{"num_hidden_layers": 13, "hidden_size": 384, "n_experts": 40, "experts_per_token": 4, "d_expert": 64, "d_shared_expert": 128, "hidden_act": "geglu", "moe_layers": [2, 3, 4, 5, 6, 7, 8, 9, 10, 11, 12], "router_score": "softmax", "normalize_top_k": true, "routed_scale": 2.0, "balance_loss": 0.000358, "balance_bias": true, "init_std_router": 0.0209, "lr_router": 0.000707, "vocab_size": 50257, "norm": "rmsnorm", "norm_eps": 1e-06, "tie_word_embeddings": false, "optimizer": "soap_variant", "learning_rate": 0.00373, "beta1": 0.95, "beta2": 0.98, "batch_tokens": 65536, "max_seq_len": 1024, "train_tokens": 368200000, "max_steps": 5619, "dataset": "wikipedia_en"}
Below are experts of layer 5 (counted from 0) of a mixture-of-experts language model. Rows are named router (the router's row for the expert), gate (a neuron's input weights, with its number), up (a neuron's input weights, with its number) and show model dimensions 96-191. Each number is 128 + 24 x the weight over its row's rms, rounded and kept within 0 to 255. Numbers have three digits each.
Before each expert's rows: "gets" lists some tokens that make up at least twice as much of what it gets as of all text. This comes from a sample of Wikipedia text that the model never trained on. Tokens count by the router's weight.

# expert 23
gets: " was", " is", " were", " are", " had", " has"
router:123176114125115144119130118168172093095125129077140139126149121111124123158158117084161116136151155124122131141124137149117111112163114081132131115139088149122180100088135129174147188189123112163124089146114137136100149138129109122183107131136110147159142092108104130153153158128127132117
gate0:128120148091125111134115108156128134113113149166148121150140127127099144144159156141110132161147110121113110107124167138171127107107143127122100137119135134120140164084175124113107158134125101159121084114110136121127157085138172149166093132118126111112144117151115099141164146130105156140
up0:144122135093126106130131114177091145135143130115126146165150098115048088152137099164103099118113084127165108097165123111127145121137127136134137144111116115109111120085082142124136191108138093133113120132072139126126116116110153139117114109130122111110207080174106169122101168106131116117
gate1:138126105107142145127128131113174137082149161120044168108105075111134156119140093158084122140142122105173149103119175155117122115153142161128112120148099150111112140091103138157089114076134134157126151132101132136144170145119112098087110114134165143114174077147095126135070113120113128114
up1:128114172213097100117140118148111073086102132136108125132104112146115145117105183100126124164156146147089119145130113114122129128164115091127137143134126149136124148134159122091140123166126107150113144148186134100103177097137139151125151139103143108147123112188153158165099097100129128123

# expert 10
gets: " the", " of", " in", " to", " a", " on"
router:114156119122145134109143109139167142156142134153114117123169186111106111146087109091116179102132145136156136152144166144106126145166131121136122144103192153121207119117129108129134151156073110160124152177142112146082152104144166115075146108131133160119146151120107104149141142169111128141
gate0:114108143113133097099130150157162140141113149175127122144121139157122162110090103153114139135115121104108154107063133143108050142126090145146115151135134135130143118160136133150102091155127103143120151103099139095140108126141074142133143114149100125156109105155089137149135122157134110133
up0:118097154153099167141121113126129139116142161103112132063105113142122162098131146088103104116188129143102143180174145093130121096163147129112157155114138126166129146124127129160139130122153117165135126121142117131191117081109138158093125133113117135113110139095144119121142121141128108135
gate1:129115126134114154107124105154081096139128080170173156159144123177154109116157136122112140109152140096136137142126118142202190081122132103102153113164142125149101141093158114108110150121159145142077143125087148130160144130127142130136123127129117155141110169106126127135143077122104121120
up1:122110099125134149130145128113111157105150161113146142143144151084141094129158111155121149099097166136124125124137135149129114107122084113157139116108130111137122129145134125131141102173138131146134151107157116125143165131107090127160089101109114137087098129104137154117112137123168134136

# expert 26
gets: ",", " The", " the", " In", " he", " He"
router:103133122171159141135124122143112118127129128109188129137110142116153153136182116132134128148164152161065113106170098137112118072097115111116107152131126145125178158104117127071133143099155111125139123093144142156137164164124058125116165121117147120158146091080153136136101118110143125132
gate0:114129133162127067133112138138185138174133088144156116136073137166116129142167175136108169112155142119165113211169138159104126120139142109106159137149094123112149126125107143118104096122108114128119171121164138109122154108117192131104131126164145082119157118189112120144123108105121126195
up0:146175134116116160113127136085116130121148127135056144072167116137083119120172099102155122131110141136137136136118141092169085132153127147108114123143107104147132105145106125143141135069150132129113073133140131103115083117122134126123115145158137136061135111094142127085096093155134163140
gate1:129163087152097063136112115150114073163107133150155094137137096133143128157118122135148071126113131134133142081162152144129116120119124153143125127099101129139155116127125121126144074114156112124151149147157117112132133110114136137150149129159114147168132132114127161118148105130131092130
up1:150143170127144143106128115146136141169122130159125098113181136136119143121137114133115089116100096097125118136200167101098156102111095143147112121110108111157118133110128139173151055099152091134098136130100133127141117116146135133213146117176142132130145145112108126136109121106087094136

# expert 2
gets: " the", " that", " was", " to", " a", " is"
router:132173100117122113124145108134173110090136079120110098136159151107147118161126122098171123145132141140172154129126137155132104129115148125117139137127131149121183091093109120172133107102073110130123138127101126119090143112124101130151111128120127135115183141150174135133158109157121135136
gate0:130143130130088093139110130135125126123130191132110095155115136131160149114113120164170186102098151160142136155138125138121111115109169133152131120103134131106133160118163149120102135128092161166103118135163137126122151133112113145113129134127117127154125133123151152109088132117108132101
up0:129103103192119165131143142122092127122064128075119177150147133098134129148058125132129113124139139158139151093131102158112089150103152138149121127152138145109149149117148082084093155132106144110128109135150141150083164156107128126099129123144123130137147192116131135168137093115110120154
gate1:082109104111109123167125102159140122105117176125136086124166131126097151170122151177161109103147135153132136139088129120124099089090137124157131143141129135130092091156115132147131162154126098136149090121125134124144101157123098122084114139128149147140159103100171155138152116158145106115
up1:109115130153116115146135123157135112123093086153125161116102174104191140151124094165137131155148146123146146133111107152102118126152150131122136126142152112123130160097137134139099191122148125123167143147168130131160149113129085131158161154118150105165087142066144108173098152122144116123

# expert 5
gets: " |", ")", ";", ":", " -", " "
router:105072156118117146136135116151135104135132128118131164099127145140141130138133161102158129178145150115151166139127126123184140085096140099115136166137095142109099121124131126134100164100123111096116070149082145173144151117151139142181165108139124126091165132099037138127140162103117139129
gate0:126117089145139095123116143146136091105159086134120148112122113114143109155130106115119164119141144130150108107119148116081110110161145133134126115137120158122115114127118124131144141089132141110097178133111104143148131142112110135100152116136144116145093121099119104110147115146135126160
up0:125105149134128120150160103127135113147110117131120081161112147120135107136202118090086109137104104147146168081151141164163136163182163102165166126135124117107106189165135130057158108140142097127094101138155119154131118108160083123138112147149129101085157141109117093119157148125125141141
gate1:167132148114107159109133140124136153094166141081130148108143159145127098135172123121161125127119136110149190094144125096190115131077108114135147122120114141140178135124134155145156092078143116162134125102117118138118123109133110127162161145136134143062130120099125126115165153115155110111
up1:157130112124124161158130106140138157116140142086168130075152143100125157128147135120107120122173131117121143113125136131141137109108098126147140100129121143155162071117154138134156111149133131142130159115128139183109141110145111144186110156147135143091167153123125117124154152113162137145

# expert 30
gets: " |", " ", " 0", " 1", ";", " 2"
router:149168141145122143157125109152125128131129109099127106115139112154121201104102098112106166138159124141157117144140110078136115108138108127123156109124132139165129116132123146174131104133129135119147162162145105041155125123135166145105131139113123150097121164090096148106151141142114126127
gate0:141115126080128166147108142153136106140079110085123117113136184131143117148132143094110102166137143105154100159168167119166109099180140130163126128120138155134113116151127154120120168120132104120089119143106130117146129101146142128153106116122140092127167141135165151131110117144141153121
up0:158141151114128126139121123128158124090112125149103106119145170087119160122155112104127100116131105094116147147121091136109079071167140125097127156121123127135172131119067150137111140109132105172144120137112125127128125144168154148189081120127104126108181131134120166146107108123166096100
gate1:135104133132115166142116105154101137140112086098173108119124161139123097121136136116151178110112111159153111143123100122123113145091138136146064101134158131142116122141112110131135150160105112127118126136125105122194143124123203130078106151130126124127115173132117175096132193136088133135
up1:139143138148131104145140136139162116108120156125112162133128106106110162137103183187100156138135147121129125127109164115140129165135069129101129125130107131124167173139156144156115131127120131103131097095128144139123126064137087136163127090127115099175163074111161120149108105119141125138

# expert 36
gets: "-", ":", " /", " Country", " Born", " •"
router:122141145112105148110136118174152127156122148164115117119120160142072122127106150105143108119115125113097115156091133160111143169147145154172170137139120132133141157190150120125156110153109115107115154162156129176114112127149191127090130141144126102109088080094059120141085095128116146135
gate0:167162127123116076158108120112115176118111153112143134141108147143122126158130145119173085081104144135108167119105135171119107120138123086092129141122155108149162152153144124098125126133132099134137138142120108157162172076123095107115134156125143109152154111153071136135085117106131119136
up0:103154088145144155130101128123140084097119097101139159108123118107128151113168173122093130159116125112103145115121139128125109114181126132125186135121073120141111112128114127162095126167132127128136169125130135128122132123153120147132143108134130171101134144096190146152113159111142119164
gate1:116120186167173142118124125128126150161139143171155125122138120118161117143089111130126173136115114137116159130142146152134117112144087140109130138124163156137113171166152127070122110127094162155129130173115102145117140146106139133111142108125124108118143111144116161095160105123148107119
up1:114103147172109152152127102108168114116085150090138102132128090131128166145152133125129162098135091126127118146099138153138081147114121123116166146118101104148147136130157139188111149149081142157143123159151129136131084144117152088143085150156148114131156087153119124130123138132128125094

# expert 3
gets: ",", " and", ";", " which", "),", " as"
router:151183148153110116146127122136115105083119087067141191147113092124144082116166160168149141118109140148123202139098134139123133145104159140112117104136087139126108117127116124172102096110156121138115115125115143127134109096103152129138089122163128132127166114118140155129104114098137123141
gate0:107145128122082179121154117130139115123126170143127101114163098144086164146123132076138143143108148140157165088074128144141144112150118108195107114137129130119107106155161140078138154130107143189134099129150119112131119086136102132159121151104104146112120127145156129121138147132127101090
up0:142135158100138083048114131148133155135098163110118177153116115102150172124125125159072117064121130110086115111151099128135127141072116120116115122100111124141147144109109160139114115174149132149133160110154140098126114122114127144084101120130117122085163152129153141102137167159099124150
gate1:131131102104131086136131101148127145067107127117062206135173132139119096101120118140069136127082094149203129152166150096077169095134156130140138163116083125133104124137102142118103133160131117109145092150175093092113153127123115130103114114140149138091168136135135111154123117111143147123
up1:178142183133121155093138150161115126126113104093133136149157109125124104139148134133143105123099084113094163148118145133162114153164125151137191136136132132147120125080120128167095129145148124147147141122154155197155152100110099130163131128151129111094122175114119123117100143126144128105

# expert 13
gets: " to", " in", " the", " for", " with", " of"
router:135191141150129099114137123114151100083135097121099103167154162104160113143131107136124110141140138143156146136115119136159147168102122135116129105120150139122132092134109139166114141090112124149119203081100122139110146154117104114076113098098115132080149125145151169141169093154116129140
gate0:124104188109139123137135115148104192147123125122145146104120116122112109106147106173121105086139133127123164059122116110155170181106140153130107110131085128116107076141123094136143167140155137149143099134133121095077165101105106110135099090114101137117161164130151129103118091115129121141
up0:119117143140125116177116156150139150085152106065124136105107176145165094139137145129122121140136082108132151143113133126131135089112180122107082128143138154130120134127123125195147116093129137161138090148146127070132148097130146120139125104118127110058161143159097124132151142142111160145
gate1:145116136102135165113128122129178147124138075144116140141124093124114147192110089150096110151092227157134168137127105146125089131123132103164139112116129148135147142130100113138130100150145136119139127190103131121172119168105135142084120129111112124156132087129136129138119123112141151164
up1:129168110098118144114119136112164157123155153156058161110108145111148099153136137136159122121111124164118150146104146118139127131175135132115129116112151122099115090150129109082148157114073138132112123086135114139134151109117087085095122130162115110120107171129127120067072134130151136120

# expert 9
gets: ",", " and", "),", " but", " as", ";"
router:140155123144099112093141125103128109138140116152161158141131147145086129142168117097144199126143163146127125083112133137153160196122109114116108134140132130127138102113158113079143113100132130129125118119137132127118127088114141132110189112147140152166174219131165099130145124142130135134
gate0:170132090113144128118149117134100143095137107134123149098136150115097133160110140118130134158106180119197149128115157135121180112099135120140142117084144136103094151145133104138114096156152127086131127145158145155116138119145125141163154125111116122103117173111100118128149073121112123124
up0:151139108106111134122115109147121141139124151154137139141150119156175126122088075092106117139158137110142129064146167099144168123107074136104133155143121131159111144102131117143157130109116150108146094112107156123127191141099127113121135195143117128119141130164174120141193138146073118107
gate1:117078135137079126130143139124123137155131146153108129163118068147082157157129127131128125092107143136169124092146116089091159130134140118137123160163095108109086125111155145187152115108112143096139121100112153095152127143126117145134079128108152108113084134123095108140180126129150137117
up1:104166162112111100117140120146160172083129156108155108157134152102151150125147094090147112142101121140116121179104116123154132173116105132108154068147143119105072117142136155152119098120139130113125126097071101134110116118132164104126087096128138135069098095157156112127100064105183141108

# expert 6
gets: " |", " ", " 0", ";", " 1", " 2"
router:121099116106126106140129127123092108121111113085125136110132106124129179098091124164152170110113127121166113139111112126173143088139143137113125102130114132118092123171079134164072108112161118131105157146095139074148130156122124127152111116142137155129084145151057147086167153131111136129
gate0:151127119136094105129119133124130135116107158115097112090110104124135163096134116116157129110144124104123115106146121144156137131129140110150138142115132105163079083134175139140132092114159129109167147117151121153135137118145113115134144141103116153124119126096108167103156165177131121127
up0:110133158122143159129117124141148081112132133160107055126103117134081133088168162119129112111132127136159134149150130148149102170180104117153151119171152109115174129139130167107179120101123132121142173115145122174123110121091125131114124154153135093096088118114195132146098142126157132160
gate1:139126131101137137151127137115141168123097156057121077178126100126117100133147143153071170136152115117136125105128154119146120125145123132137078175127062118141114132148126145099099140131119133151153136118116110122111115105116112157123146144107138149087102163111128121127143114125150131136
up1:116048120135128093095110111106161171129121152094117104138123105153138100157067126105114152186137138122133137127162124131130118092097114128133096127129078105158113126133086128144090160115131138139145111126099132172137170059127159103106100091127128136114151139076156106117114077112151106120

# expert 18
gets: ":", "\n", "-", ")", "|", " /"
router:111098149096099150120139124143160137133113155136106123114096179099091136110141132098138099131124097121123109141093095107151143152112122160158172119144103142109134142184157119115151175127130108095111146175130137149098119133141177110077129137159147079073051099105104129132093111119108148149
gate0:137120126174128129123130128104090114163181141093081131132134156187128144131127114120164151097118132163155144104098110122154131163141117161144137136104111132132156134151106103082174103149123131084097154148117126143146124149122124121151154139110112108194085118112146139150113159115088164113
up0:125157092142132132139134124126126129086108140137107146143143071107152119115135155137081094185136124099107127124132125144111129166107103086103126127109139135122138116157114125179144158125123161154144081130149110148189149086102151132169123126116117132102120112134091094098154143115160098132
gate1:137149079117130088104123124148168091127114131116119109123121158108147128116104138126117111165104133113125148122153092127114113167173137130135218151123119112155124144195152141131126160113108105094133083098146133176120100140127213103102143148093126142126134137178113158121150131144128131117
up1:127115148117089149111138124120115164117136104141083105155114140139094157158174158075151129109143131161150165120098188143142071131114140110130093138098154121118134172111156108135148075150097132131126186140160129070132157120144110136170147124141144133135101120175113093114151137123149149134